From a checkpoint of a small mixture-of-experts model trained on Wikipedia: 11 layers, a variant of Adam for the experts.
Below are experts of layer 6 (counted from 0) of a mixture-of-experts language model. Rows are named gate (a neuron's input weights, with its number), up (a neuron's input weights, with its number), down (a neuron's output weights, with its number) and show model dimensions 128-191. Each number is 500 + 25 x the weight over its row's rms, rounded and kept within 0 to 999. Numbers have three digits each.
Before each expert's rows: "mostly gets" lists some tokens that are sent to it at least half of the time. This comes from a sample of Wikipedia text that the model never trained on.

# expert 6
mostly gets: " f", "The", " The", " D", "ol", " El"
gate0:457496469522480482448487524520532487487501536482491469514529523494504536503488500508496521480502528472497494501516528504491488468535517506495477516500531500493485496542480472508488495528471491
up0:534503555485515532486495511518549480524492482497508488490510497509530554485472484525499510519505487503505472542487463530441483491504507525469478491509543521510498531499486505516516451480491512
down0:503463498511457495511498512518477511527512508463468464509489475461480505490497455481556519504485473516487466495540540493493471529479551474463553510487463498487512475525505483488490490532485490
gate1:522490465497487502472485504499479522530495504475469493455531505549529483491526510517534480521502476543468516532504548482468505532482511491510500496513502482507517505513505514512530533498493466
up1:477489508524490453485488579469547485510498508481512451457479463471453523518487486513528486493513526525555489540468498516489486475545500530511511472530503528507505524492522513528548479492494488
down1:517518514473502497520515539501458517543491457515445514471492464526529517478492511528548512445480490510497472493512526474511501474505443476503540492459459499515504506530491639481508487524518572
gate2:492526529498482492502486521515524522472497504491534507492513515535511552504483553521467565502471495478477516471485494494506535533516513509493490507505476507500532482547484488530510536482481467
up2:499501523535510483513515480482501489475520517466505462499471436504491485493482489472537488484522520509499513456482474476436474503511511481476527485497460499480515469505480477507460498501499506
down2:502491488470479567487487481483499506463547460510515470519509489527499500483503554533463465447491501504500499552492470507507460499525497544497493471450513525480474463518490437513489509515480485
gate3:538495484504521517507493513504541506481536505496513483476537516484486474494504497501511501507536532516474497509482506502555531454503501520511513517509491495494573491529473489487510515510508517
up3:538490455522531526537489479506522521494467488513468539482518527479572476536534548526458486511523488530440481495488478490550494485490477523504475494538524518492524533507512505514537502520509527
down3:530545519487519528520530494480563516531552503491526497494483466520499467481494495519524476505489484493470484531506558492505508478496504538481541526483508496444520531506505475494512476462483471
gate4:477491515470495469534499492536509469491546481493505510515505475506467489481533475502523483509470545519492442490500466493457518470475486480497492527458456470476540494469451512545510532531532486
up4:527509482517524511506478505525480470484503537534520487508482471480568497522523486483525496531531533530496497543435509474503480505500524530477546487447415512470507507536524489494519536499473482
down4:501478485497513462528473476510484473479454476441492477509487470487527509528497495516549501505499538501513474496489542503529525515511520499515509524475519497499485501440497464440500522500513500
gate5:532465512508493515516522482503487437490521524494468492461498505530494515518501486497483514500518535492506471514491511525498509531497509485492504530515478530506500491491455460514494478510489526
up5:487501523498517489522475512476506528509476466449526458503504474481532530480476526500479495472456507531504539468523497509426485488535514526522482480486499479474530501517462479478537492468498497
down5:498503512486481541515477497521516466474546532558494498491451536490517487486520513496482498495507514437496524534500463529488510464511506566545472466495499555483471526512507524510457530504530483
gate6:478498549520502531481479527508522497460448519513545487518510539506478504500507518491458539534512500444470497516504498528534536512519509524477538503490517511488451519526481465514512455481501499
up6:522511532496498524450491525470523484511476494508531534496488481526486502549506487518502501531518470498505521499458466519486477533532512512516533472562506509511448471534445507441526514502484495
down6:447516489466456492531521466499509485516507502499479516498452487494545492491490466457519513542536511476506480470507461486488549472476547506523513469459535505527512525534458460516530519477495461
gate7:486528492512540573531498527474510491500469520469523480513474513501515477463482500569504528534512458463473521540524547511497497514551498512498497478518519530454454481473466445469458495499457468
up7:531485526512429491452448507504476492500487472496455497540534484492484495545485504481528517491489510527544499464498467510552523479491508517505532513470537490499499524544486494572483472484526479
down7:538477497482436514504491517489474486527471505451500496451528525442505492477473559516497472474519489502533497476490474500533573481491454519483471523556541517553520511507463475539493501516512499
gate8:473521488501505510487523536492470470514502506494482465493484502492451489511502541467498450526525483523504497497470515514500545489563497498501516494508521467511542500470490514454497505518516489
up8:510479460486558463493521481516502485479518513513482506501496530524514496519478495561513525505526498524461479477482524515523524514492465450474493461502488491486559464513497504492485509484519502
down8:495490526496517513493517534505501521492525484477500547461505516479465485484503563519534488494502466507519496482531482522505488500485458513519530544513460518514521450526471490490504498452444485
gate9:522497453512532505492455487440496520517519480455485468471546485526517475507497555526508531478515538479499507481504525514493491499494458488554456509497504520522494521463487501494517526521496475
up9:486494542522528464541478501519497504466471474500500505491506458492499469481542489504505482536506514519513516523514509482493474505472516514489510584531502548490495522522529496488502463530466487
down9:509505500466506465508499496517459561534479497506528549497517489458516492489491494491506465513475496544464488504499497525487467467478501493511453518509522479485509514520497502516536448503512521
gate10:496480532486503552511488563525507486487518476451496495551506521476524480495483513486433533465473535512487495480508470518528508502505469519537481522509514548527503473494510470481494496531491511
up10:505507525488529494498507483511495522465502499482484523515491504474518459498478518469519515521451497516545475490498499508496468500476494501513505488516572480533524490525513501508474473498483501
down10:512525510476459491491533517493522499502526499509469480531520496462486509551515485480546510502474534483478484520493501489532514478573480497517439515499508491464474474484515495470525467483498471
gate11:469496506522494492532503504504480478482458522498511505513518529497520512505498555488526529496521484540525495489562498495494528490533526470455522485505441559478484484495533482484480519507588451
up11:496512548506495509451537511526522458488516485490510481547488468495491526496497461497532506461439516487465492481503476549476494552538475518538515523530458509497516513464480514518473468491485499
down11:482503478506512529524515548457530454427492513516530545424524533489536486509495513476512478524492469502524502481553494490489514469514465517492483534490536525511457540533490509508481518507515433
gate12:504507504510518471491491489540499506504518513494504492507544459497479474504525492504482501541513466481513488548535448521515529496515495479477538471491511464475498471482491483487473444534470526
up12:512551515503539514467498476494529503493540491487550487504503466506502494534468485484473506519506483534481463492472497465505518489504464469484514504496475480500453463525512541493469466509519475
down12:518540449497515510490526518511520487535516496476482480491513465481498498481520469485492453501466511472477563531538480514545523537469484474503525503519499540536524484504450474485481490494493542
gate13:481505485515428527511497535486515469465524491433502490509528501539550468494447525520480511524495539533503479467508523530466459480487487544504541512506473545510490435536511485504492495515503483
up13:473468516490456506509533490498506487488486498514503514525476505532473471523507501540500495488524474510493535556525471470519534463465542492491528456564486495506521533541530497526496452487510481
down13:545529495497521548494492489490535473507495531510492485490504547534485503482442539538493530490506518497511496518504522498509514475486449508458490510524465482472513489511502473514479488487498478
gate14:513486485489490521555514503504483484521483529441497489500526534530475522495481524526509520552491470540509473504538471452497526488466493474463498470516464497525481513497498469488525476545507501
up14:458505498547530500499449519545517510466550487517470473516513480531522502531506512514494486492479488499462490542514544522486525517460494516531485495494518511482513480451526494493479497512473542
down14:500525476504489483537507536514480493493497519429553472499505510502573511493525470468487501523474503520496499514504487451524494481511502531490518523480501528570523506490488531499469522510513458
gate15:432468476493504436484509539523472465507516516492500521521526498459511485516457516483484470541523499512504493464447483498478520495531492482507485497497476533464497491514498487470513515514501503
up15:545535473488478487472480507504493556496470476492497468484495513512553478521457545549533501545547517494511501509529483509532530515498499522488467507531481511495501514463492493470511508521503458
down15:509518464466523505492497493490473534497516490466503495493488501525479519488542493501517495508503448487507457550530516502522473504503511529493515507502477491491521475481500432483517535492462490
gate16:473486520506460512498472539519485439522499498502573511520553452510503507486540502541500545506512532471501496524506437543458485507483500533484516491482525517470454467476508507477501493517526447
up16:496475507558530530506510508504541566492502525475501483476496521496527526532514524546510513463505454526497529492519531462470543484490517509536543484511530491498522522488498517493482551522515516
down16:525516496493525489517475518521477506494461551517524491480585505480493506494512475475472477474475488504484484433500505519516507447497485498473466490504488475484520526492532495531495478494501484
gate17:462512533498506557460494486508503494449500475511471525501485495505501527462466473513501545499522513474492502484511521493475515534476481505465427490496547439511484506486478481524561523507473491
up17:511525516538535489505538494541519504533503490496505516486431472506555516540563484521502476526468515524484467473539530454511459532485501499486450548534516530531508489484486512475529528504511508
down17:531466519491490519520471463485518502489510528512549460493475488462481515476525486472536516506528474533484515516497445481520518509495505487516481511468520521530519433489515519505456498501484490
gate18:492511500542491510498518470492521471477525507489501511523456489465490490538451480479461527498487499489520552513467490479514545486497532499509526467514480486512483511511530460485445526461532480
up18:493484478516487505535540458497506503523515487481467542533515505471503498438477497533511522496552523472465513531521532545485551503503483488484511515500469498494467463501463525482510525515491501
down18:495474508451534486453534461489522489532494511520539482462486503509496483472516494521543523480524443508546505507490514518508476467492472470503551494481469525532507506468504488577515494426481473
gate19:517517485470464497475465499477461455518505534513503481508467514494524517528501508535472474503541536494507510509496470496529510487482530513514462525499481493444471481496464501492502463525512516
up19:499506514473488505552537472465465512532461510507528519487475512510515511519530489545565485515548506459485518473500486506511486457482499481483469496539509486482474528503509504480502543512483503
down19:500504531548512514489522466475541498499511514477474471529490544480536480522479501470485494515460507516521509523500510465521498542499491503526550458515495499513558517508542528503523517494500536
gate20:507525515506513499488506526515520492485539548488523467495482451491454531468510501530530491532485528489450521510513501501514479531510474475503516520530476515476498473503457501469465449516504500
up20:469510519502464493506482468527533485526523489477525495517540497471514524467480521508531513472514530509500493520480580473491527529501479478517517481481536503469509473523493513488482500483490555
down20:470547504488491481457517529505501485509513530565500514503480508520494490478474458451480498523495504519528504499562525514523502507495484464506468474503488459464501511511488533515479487484513505
gate21:509535468475477522489470446497500429451506493505464501504551530480474504505558503514442490535509511476520493481481519522474501502478492509533489496498527508508505466559491481502456487468545551
up21:516523538483471485484519504484468525508473498487477515466506535477503523524515537511498460502514476505497505505510466509479503498542475522549553429456481525517491454509512513531501486492472460
down21:520462494475513498512543484481492519495501510518491482493506507547508495493492466513504442519559471547516507498475476555516525479520474538512492472433521520451491482497498566479520471509452489

# expert 7
mostly gets: " his", " her", " this", " The", " their", " its"
gate0:538496542478491534519488516463511463493546494508487489522459468460465489517496478501476480527482491472526458516503518517467502493502518456469519453489512521543491508486515502467510483507522503
up0:453551460517468480500470519543520510489499494498514510473474460521548547528502497516491464482494526483472480512511472466501521527495488458483506502461526501469488464489528510547494516517502527
down0:503517473538531514543530455532492529496499567483497512509537494490449488508503536475495518486522503496471473512452511505521482470461510475541496493576478507489495513453522459500506505530549488
gate1:460498508470502468485471506533443497515487510529504533492474506503493465475527528443480522484512513513519554450488485459468501507490512476502511482463513508496490539545497502505509512561528472
up1:474543473506492480511502515521506499450440495518466514525482500494474528547522517525505450478510462504479473493542538464503500525507503461498455544475534524524482493472485512494499529519478530
down1:493501535531524484510487493470463526443519457482507464535503498474514498531542496500447512519509474481505492487477532489536504495507474493519500461485502487527503520514528405504461498519484523
gate2:484517513516469525486498510489476496484508498474472485507501509518498506498485525517468568483496464505520476516522489482522480514468527448537534509459468507467491529499499488512511495487543526
up2:493522504499502536501506512560497486540474537485518491517536489472517531561479498494476483497535491557474499546500541476509481490505498489489532514456531487515524478450517489478529519488498496
down2:530505524494500498510503533460500489521450495489487500498486518463492472455475500545471545514504509499509494474503500526543548491523428504492498458480507475509519493534464492549488534505464450
gate3:489496495526458476520481468530507505493521464507547531519505500530493513470483507496512554470502515482480495499437518475491568455504523517506521532514523506484486469519545507497517474475507511
up3:522438499517518499488517458549485544476531470527498482518456494587494518495475502477492497529511504514438494522449490482498510512465517504528485491507502493486523533506511507491513485449485490
down3:487521490501482468467506506493456499540494489502474504489465469479497492494513516542505472463522497488503508479507517455523474519485540496515520536510520497524529504523518636516528511481527476
gate4:509475517494455527477483526480529511510523495515544480529481477475533494520417500561480494523544501506488484492484464493527485497478483496497497531472489485488524516477481491528490450526524486
up4:483491470484512463508490533463457517509536516480469485461495510494488449548477448525487494527503526490504480509476505509537502469517486538498504472495488500522529423533434519489502509516504489
down4:515472488501530509529485488494527510480472447508513439493541499504479478467515478478493502484525482486475471482494480531501503512441463480493481466474541521499488521513554521526466512471509464
gate5:476478497478495492508514510554501459496508489479512495529521476527507490476486486504511517499513470493476515502501479518471505520500536465511503510480488508515494485516489494492493484524499546
up5:516496519518472488449494515541468467521477493512491500512497533494492495499511539516514488511466502544514542539555525506489494508511498531460483466511511467561524492508469514499471510509459454
down5:505524513499471495510486520513496528504550499465470483508506450493496512534489494510513468524462485470487493549440511487540549529482476548476525489483449463492475496497502496493488532507485500
gate6:509482490500474497509459528536496484475498517487495474490521467494475482527501500482495504533496527500472539515560523489496469512453461494506493519504453495470503499441475520470492503480521497
up6:497523567471548517546496494539524501525432487515509494460452509449528487526521507501508512532525496499512509529464463514529497526499519510527493498567524456451483501542504510512524440529457514
down6:462473520507466524487525495526488486475530519475514509493517526524582529524533509471456477518482548518488518483488486500534501461480520467489494542487514474498463480510513455533520512501482501
gate7:515514476516490515455444527515491495485480479517476481497495496498481478520496495466497530529516531435502478474525496553530529470522518524520493495483501533494507484478499462498504471489501478
up7:458476511483509539521491556506502550553479504466509512512523514498472505516506480508434504478470504496448520472503486497540506504494532484527457537481450551514502542507526517542485508516497461
down7:526510497513538503548492469510469486517503503471480538552527482555481547535524520515512550497529464500514455509547496528540459469523519510517533516487467534538498513479504466487494529489453514
gate8:529509494530494504562493484510512519549480487484491521540483476446479535490483455492474514532498520521466534492489506540512479477513488527466509456541492520491436507512462477485535524508499485
up8:471507526508496508528527524508485479490484501504534526462502552521519502502530543501516478504514516508474462537522564460513510441485491537537509528492489514491522484536528522544463490516492461
down8:478485501492496470468536529534464507535485472526472519455443507513455547523534486471488511519502544480490510494509504491506509534499514561511490493512518483503502521490491404498473490502455491
gate9:493491492502513522509519488529519499527487513503498498452482476524515519508524504493493504528462468520514477513517452501524511539522469490503477503501521521482473534487433507480506504461485470
up9:472480519532528487514469484500509531481475519508506515505513533482514529491468520539524511536473532512476532491523514474493488522475537464473494499488520476501498521525475491506494478508486557
down9:505572471510467490483488520507510516481510436471434475525505515508510468453484555508520476504476520502490519491504506535509518477486557495515448481485519491549502500500469436536489492532510503
gate10:533489456513461477499501479457484439538498446484496467466553501489508547510543500464482484490447535476527502514521466518542518549519473471522484514492570525489484469489503486466470475519512507
up10:540494485485475496518512524500464488517527503485503467500492475447465504469501519509485482524469531462440513519473503517519520469538485477518511470545520507501493499485515490506506500525494442
down10:492478507497533539516516525478529498505524506535511523501474521502467470521543468481460462488466528489475529496524549500471505480516502470501471535466551532498517478463487534453478495543495477
gate11:449492506474523528494447461521504474549474513516501527467483521505487519504498483494479513519495451507516466505509471511483540549491496460501525472487477470510491546515473495438480490531463477
up11:533509543533508452493510503516491520483545502482424499507483527512503512493503514494487497491472522515494495478497496479491454510549474531499507499521495477488523518511531497533522508537500501
down11:502546485523512502502486513453536473528518521512542495499469469486452493447470541529469489529470507470449503513484518461485490484487498506511535482480487509515511536510465527483484506520504538
gate12:497514477547517489466562560462480438507522490493538502481461514519511487523531483489489526512539484492483510495499475540497494465508528470456513496533498542502462524526503486510492511530501481
up12:501510509492493497470525514463469493521519486523493477526493482514522478491469499523525531487452545507523498462496542482536511502541526479472479512458544479521524550519500495499480535525489478
down12:515527505498517498493508488444520510550475497493505481512524471546546531545492502539502525488482542468510497480511513549511500495496459490460483477464482495475493532540486575492497532555519555
gate13:499525530485496528553528542452490495523523482508540466536503514501503493476487488516501561494514502503481499537470506503528509516508470516540548490439457508518529497521521484507497519494477474
up13:522484489471503452472489500490466482493518473488511481502487522496507518531474509540514503499498492509514475525499510450489488527465544487519498446544460451484495501546462491493461499517483484
down13:505515531509491522475504496521508513498527499520536474544479535485449492491474482528506493478511461528528529464500478493559511498507526536531471507527489499536534464462453494460492475533495505
gate14:513510493477546517514459507526506516465468476475478490508506469495513508491480498556485477520483563513503520494491544463510464543447504514495509500531499498506495514476504469521473531492504521
up14:493525506475524473498506503493504534510497504466530513493525466506515505518503488504472512474515473484504466468463497501502494511488515524514515566503497498489533452493464513498496526497480502
down14:535522476459512481527466472502520528498470432494503497433528481520436491553493498523462486498450462500482538524522546529532475485520505508477456521472465490507544513514516522480509504476457553
gate15:492472506515474535516527502491519511536487475526497517539519528490497504520506535526494558513472502487539514502482545488497565477549490495512489521532547465485508520486449492518520534497539456
up15:519477486493502498462497523474477501567521492507533501458519460504525471501509542551520532563511514534507522506491544523505515501476523479504504503520494538468490520441474505480525473521475514
down15:519471504499487501505499486478535493456485492511494492465509475509512528501479483495462546516482502498456435482486455522520526497517490498497523478505490475492499498513509487451511469467479463
gate16:537518497480504498483489505504501446455465517500480523476474519482478484494543480524486505512462545499525485507491480541483449471489511474500480482509504511517501487513510488550468519476489507
up16:493511503542534470503540471516475504524480473506520484481518467480537478542457491499511494544526537490562471510528489531516500522512510491514499482573502487496499459502479488469483493503515495
down16:540492524501513496488524486491496517534481496492503503522453500466494519521490486533477414531523504514492461501544483505513512469468465533542515500499535515540500530513463566491466516492501519
gate17:484454504502507503513497529541470497525521535484525494488485461494508512501483538514470545520536533505549549484505547508544521474494494481468535486528514495517478507526548490531513506494512403
up17:497542508464552527500482471504535471507478486507521469496496489484446479439488468457519490464473510488500506475490461483485451521482513496532498507524538482496535554536488498543510493477479518
down17:480491566504563480510458526513539484471480486487494493540515505543460505505513478521511483471489493493497525511533514515517481498508482507496508444530481502519511500452442509548531502534501514
gate18:471477447470516515486521473530489526493546493507528507479525531551515518525484570444560510539524498483491535525516465469483533504495537507458486439514493518485488474519503459468518527542500511
up18:520560499490471470542551532494508467497551508480499527486528513530492481533517510481524493509502514479490537517510530498447537484516478494476525463485514523539461482537487494517498520496499526
down18:503489526483513503446533493483518494518497511501511540487505470462509493481525496481485563457517498529472496530512469473495505485541597544477526452510492453472496470500519413488496495518502513
gate19:544510519475519468499464477503511479488476510467458509507507488515487503520500512473488538475536479538460485458494486506514502547504517460479459521483527492483529479512541480524527482485454488
up19:511511499487490480474484512467545456512492444509504499527458507486490523498510480468508494479460491462500485536522495521500531478480535542519499488505490473514499458515496487510498474470481508
down19:548471497496500515498458524517501460470441484507481486515528502484458442525505561549486467535467512482507454472492492492483505499498472483534515517482501507488484548476534496525502470492463481
gate20:453496506468477507469488525486454479492505509486514496521535526509493532517539479511496493465487480521520476502564511512528489489531482506476501484551490505535455497453498518527495529517559515
up20:481478516518485525467483500515497482508511505489447498524528510511513488505522542543539484491481507517504434503527479495495493515498508506509522496511445517527508507514563518473525546547535524
down20:500514491506516507493544483517481485537452527546485500511512478508491486499490499489535484529509495490499504489485496490486467480465465487504515513487500494523492523485484682509515476519492501
gate21:489478478502496542511486462482500477506437488535517510502498455506524501481537496524513499518508468543526523504511496462500516561543529501517519496497539485504455524502470533523515542469529519
up21:490474527510537524527506507475508519464497462491460474497530515539501512482485535450506495491460541510521484534503513460525538541512531470500513534484486477490464498466492501495476490522537496
down21:454508472509455472478505527495503501568537504489482516490452524457546489495510509494482536518487490493459499499527523510485489471483543497498476469465491533519503498514485468480520484489507494

# expert 4
mostly gets: " would", " on", " are", " after", " not", " during"
gate0:532517459542524498490540502470507512508508515545512498491505542472475493508497545481537484531528517516532496535519495502506511508480506523495494511503486526463507512517505501503530520504506476
up0:487508494501504501544484540496508525503495525491486503462511479481523452482503458473503518546514487472482480520476514451488506522493494515520497523472536491507509512525506466530539474484520512
down0:490507473486448545466504543488552481526534531486501480520525481488513530451455532527471502467488524513476506430510509510512439499471506506481513476509460460521489507520531502505477497567560511
gate1:509538487529465497514467507458516474476465495460554505532538502531513532483453493517508543504530479528497516472493469503470535524505505509515469492485471454500508530569486521504509477485487497
up1:540504510494476504478514483487535533498486480467517471555525522500531497507507480503557560494534498546529522503471510504528531508561536511495490498499483495464508519529480499486487458467526497
down1:494508467508454477462519500486482480518475518489512541528504510488519535490468473494501536546535518450524505528511492509460527504491589470503514485499505473508485530505540537501496465482494513
gate2:519454518518528502539501447495502508487502475444543511475501492497513526548501516506531505489511502499490498474475530483522520486495525469494480503506477517532533521498477499511533501536492511
up2:534522533439497481512514506457537517484535508482492508460486502495518528475542570484512514488525500526522535487475501510492498512519486470451452504504485499502516498470546486520483504497525540
down2:524523484526547477492528491528494529490512471440516521488505537477475483501518492499492523535556490452480508474458495516479519501553487504520507459518499519512477508467465512470562475530480485
gate3:520491518509486473527496500495461459509475516463497503474500503527545522503487487524518491543497514495481486510537512490503521498536507551513516509497491537489490505498467455508513505528503496
up3:497513506513444506502505512526504532492501546503549550493493517523522560452522505504517486497526500460494460481515505508516511513506494457474473492452491503546489496521509498523499495515498507
down3:511483522496475533479459523521526519506466496506517486506491559542524501553473509438527470514524504480513484455490470452513516523531542467492500482476492468521473506506525475553517502479515438
gate4:503520496485494517493474505517443508518521516497526471470525507533466496489480510498503531515484508493509469530525546490543529535491499552504478513502473494512513505505523458496508472496500520
up4:517465496505499515500511483516524508511483486475539529502497477474557483481479485526498466504455478503503482487491494513494468463492481495483551515491506500538464512522470516527560496529452518
down4:523489522516525470523483480477511467434472464494477487472479522507490509512521517501527516477512494513529524517475487541510494509511441522507491490554482487476501493496482434478509495488497507
gate5:500476507532519467501489545516491570492474466480503482529499492479523453522539497501505503530480510516500501499519529537471524500457461483509441522500509520491487519500464492517454498500528462
up5:500527488470493528499487462520498466525515465513467453502515539489461446499525457497500483511511526522503515492501492540520469486481455463516496517461484510485520491498487495458491483520440522
down5:451530513496444498493499517447491485526465533510491501502510527483531485482505487521496503503532485511483456484529494524485492516516536493500510499480513537518497427483520506510498484493522468
gate6:475482491508521539530524485464510475496475518463547484519518531514498492437498522510489505502504457503488504517489495460533456501518502475493518505498523512478507466500507498506545477506477488
up6:496509531545491535535504527502497490445454521524525515555534514544456509517522524485509465484520500511520491512515469497458460532503519519516479504514524496502497534480484514524518452474488552
down6:493502534514505469516484498577505534530528519511492533478486447504498543509543524488515523501489502529507493509497511487489461505491510508499557543513502497509538469539505508461502473488539517
gate7:550482524451514519474539531480490467428495503514487522513524512503535483493482497501495504497497474482508453484487488478456534511495503511493466478482462500520526490512509477480462524493530527
up7:490501455523491509495497496445537503531489493469498479502499463456471454469503511469514508518506560531497524543522459487504461514489449508570525542507488493470493490511479501544556483531487480
down7:488472497498457507472525482458496504457521527483528510513515474515522531507477531488454541447541481523460513475493546484473482517515528496499498517508461497480463483497507507470514453501532546
gate8:498468493491464492480513467494529422458494479488468487507480476539470517475499517528478514477485496450516490480480501540531509529488468474473518474518507447494533512534482508476473499463495528
up8:481490487494440469460475468506505405489495510555501455515529453479513487522498523482504508479475465462503508532478549532525474496541467479478477517482498505478490521492523502496523474558523493
down8:505508491502448494493516536494500484549468473479514489507526484497469521535491479499484462489475519491465502516512574485502474498492533456476532528503482489520495502465520517458503495506499511
gate9:537505521441518525505493522493515504506516519477511513551469514540480509519528536496493503477495475499487527535483472519513542527445483459521523502525516520526491497515502487502497477442488515
up9:507500492482511499466516525503483539496500507500503445472498556474468435493530533454506493503526497499472511502485531468504531491466473471504530458471500520488470465461496501522480518498523471
down9:540493524497487480529478494511475502517494518484502516529470480494505553486480520491496499496507476500495499481517483527580492451523460472501526478476444473535489517477474534513502461495485534
gate10:514534478511463533512476459501538492534479455462487513545504476485505484480481542484536533516515526484474542502516486453527496514549514508524498496534480491472509499475520504491498488465485461
up10:543503536557523491494497494487512515466495521485476502534529499487482500491517509482463477498484509486505481490489544529512490508483481503512516455474506527479485510504506512539490504526443507
down10:541508500561505458525441522506440518522545482491514509486505493505533519513527474513484473517465446484457486518489519509513531483452480484488499511490530518501492452490501463492506488510476463
gate11:520535516522476509455486493503506466510518477428505462545496488544502508509482498498525538525487480504478456500518496503532543518478477518484494482516483490522495490526495472531458482501514494
up11:480515455481489473510456497475522490480532526523517501459479486494561514475511517473483495519487502504529508500503444484523489469507461460459518511451530506551496509493506512490504503509500504
down11:454529487516497525484521473491530475517493486511488526468463532536495480479485501501528444522515508516488489486510468482472471483480469495531518486473489500497523515509510522527524516466451540
gate12:489545465501483534526496472521487524450473510487514480496479481515475497506513517535528545504530478525523477511490483493506477528524523513491511473503477471505501529492525507516516472502530507
up12:537483515492511489483519461498533488537497502535480502484482502451552511462487472453483479478506471487454550500517491483462516475462483469512517481521530523485499501486513506477520547535499488
down12:491506473492511534507529493464513467479516452500461453509494532478502478483495501492472528503475515497489508489521485530526500526452454520492473508518500528498490506472501463526505545498511587
gate13:512487515487522546484495508504508445474508512486516545478515508507513529469485483521488494501544556484484505497497443463483514481509486471487499502484487488519476509515511481487497517504463515
up13:463527487486503489463510478483513501518554516485515507516492502507492491527525483473458513501467507513601483473516524512488495482500542478519481502544455500520461489522500534487511477519505516
down13:512517532520525524497529501460524537501514518468496496533474449490466502498489498503504504521491537511501525489482518504517494534487523503483483466463519523514532455491531486479491484532500521
gate14:435482511547500490513488495473487486539534514470528540507521565498479500477459507526441478503494491521510468500463493513512534493519470477522502510535536519453519528529488489589501550531494537
up14:504486487494529497495542460494485502515490530553430485508486522498452502547513529507487458514514511518506493509475469509522504541526478476519475461470480492485511507550489535535515536494521534
down14:437539505527516543488465490517503508524534533531502484494467511498493537519524483491496510488500491497478506506472509507525502527522485511528509456467479494517548530505508592486453515526552516
gate15:495469523490516506486480498541506521503498482512507519497522497446519462505493499524471449493504497458463466450495484487492481509463510476477490486439507554523495515453500529457490516472517483
up15:530503493475527515484492482494496490484511511536472526501486508530493521466530524478531478494502499524492496479494503454502439488506505491536504497511507502495469547508499502429496489521502493
down15:519490499530518473444507517512475521453491473491466489482491519508486544509537521507502507536520526443512500509443500506532487534529430507505467507524497545467504527494470429519498436509503521
gate16:493520514502475468452510532480490444530506494478452451526488513493499528481476466471459491490486485469516528500537529487537574500492478474477468537518553506505469454476518519491450521509493505
up16:490503500495490549512466550484478520504552510507468503456489488477516517486521535526516536481499514504457512531503480455496524482470485479510513490498501484514527456544510492459502505466502506
down16:524539491499468511529526526445531469482492514524539482562526485531534493500501437463475508526541516454503499521479490486495473541495529507483513460472512494464515493497498510497531505524467485
gate17:493492534516506476536472571534492528460448514487523498535491530503496538512485509483454498545519536511505500491531530481502500522493502497468515518527472508458493511475464469501505455486513498
up17:516510503471517491480465460469493487510500515554434494544496489505511521513507494547544469501498461481488459505495508465484481528495502517553515480489515543471489514531488503522472522518474497
down17:490494463478498517496512504461454482509531484466491477458496506496484500471532512531495468477486469509506520502542434437489501506499452475511536458520537490510499484489521502493506523518495494
gate18:506459504480479510471524491506509495543508483479539502488504522493491524487497512522508517481485468536473495460487527505498525479440496506497485484495545537522485490473527472461513542508516482
up18:476489508511546563512492492447496506508476526495500523495507573499520519542484513500524505499451477467579544526485501480476471496506457498519514528511487515509496466494510506517482471480565462
down18:524516514535464494526535504510515498467465502458498457537470466523502478478493470532517557526533489527487493518516497541497545527497463506500475516483498524501558525453518502503511479493505514
gate19:452516512443476513546520466530500493457457539452508542493511490524472462491463489511466503489513474529476484492519511500489570493533519481501500450515475478499506477505536508528491480520496514
up19:457493490535478482465469486517510548499534494522519503488497524473521557520517564472528502498538504507504513466467506509482502528506509508503484515490526520527490527484458478478521475508498513
down19:496484474553497460495551536459496541535466490449468475496457484486514470535507509471519525500522531527532487476482486483467526504502500507498489480492491518489509504496458524508529475518533539
gate20:550507460487530477508472497476465491472482512529498486543497538504505474537506478546503486489512448473506532520505479489484448497484503469480543490524504528534491492514533483511485522508523511
up20:473495528469505494509523540524499517482491532529508524550494483485510490510499499528479446537525512485477508521526499482489530499471484528508485492468475492516483489499495529511509546525470473
down20:538518535503516497472495535428524516509523463499521474478512470504493542499503469536498493493494545480492506499511470521516519568475501476540470473501475471549486521507499534504484515537506506
gate21:464487519491478511499522521535505484462524485453523517546483497497523509463537506488487503478515512535504550449507486525527538496487508518488495485491502549540455491514481478496479520534534541
up21:523488486459497444471506525481489472488498526463521506500489466533469516451500490535484471491486521494540493515511539503537520526458484480530523456468480455518509524516511487501559497524510514
down21:503513520507516538497490515544498454512544487496532476513481490483489471550504535492506497499484485514478491493455492502488483529490519497484504496485488478501503426502488539519469497505521505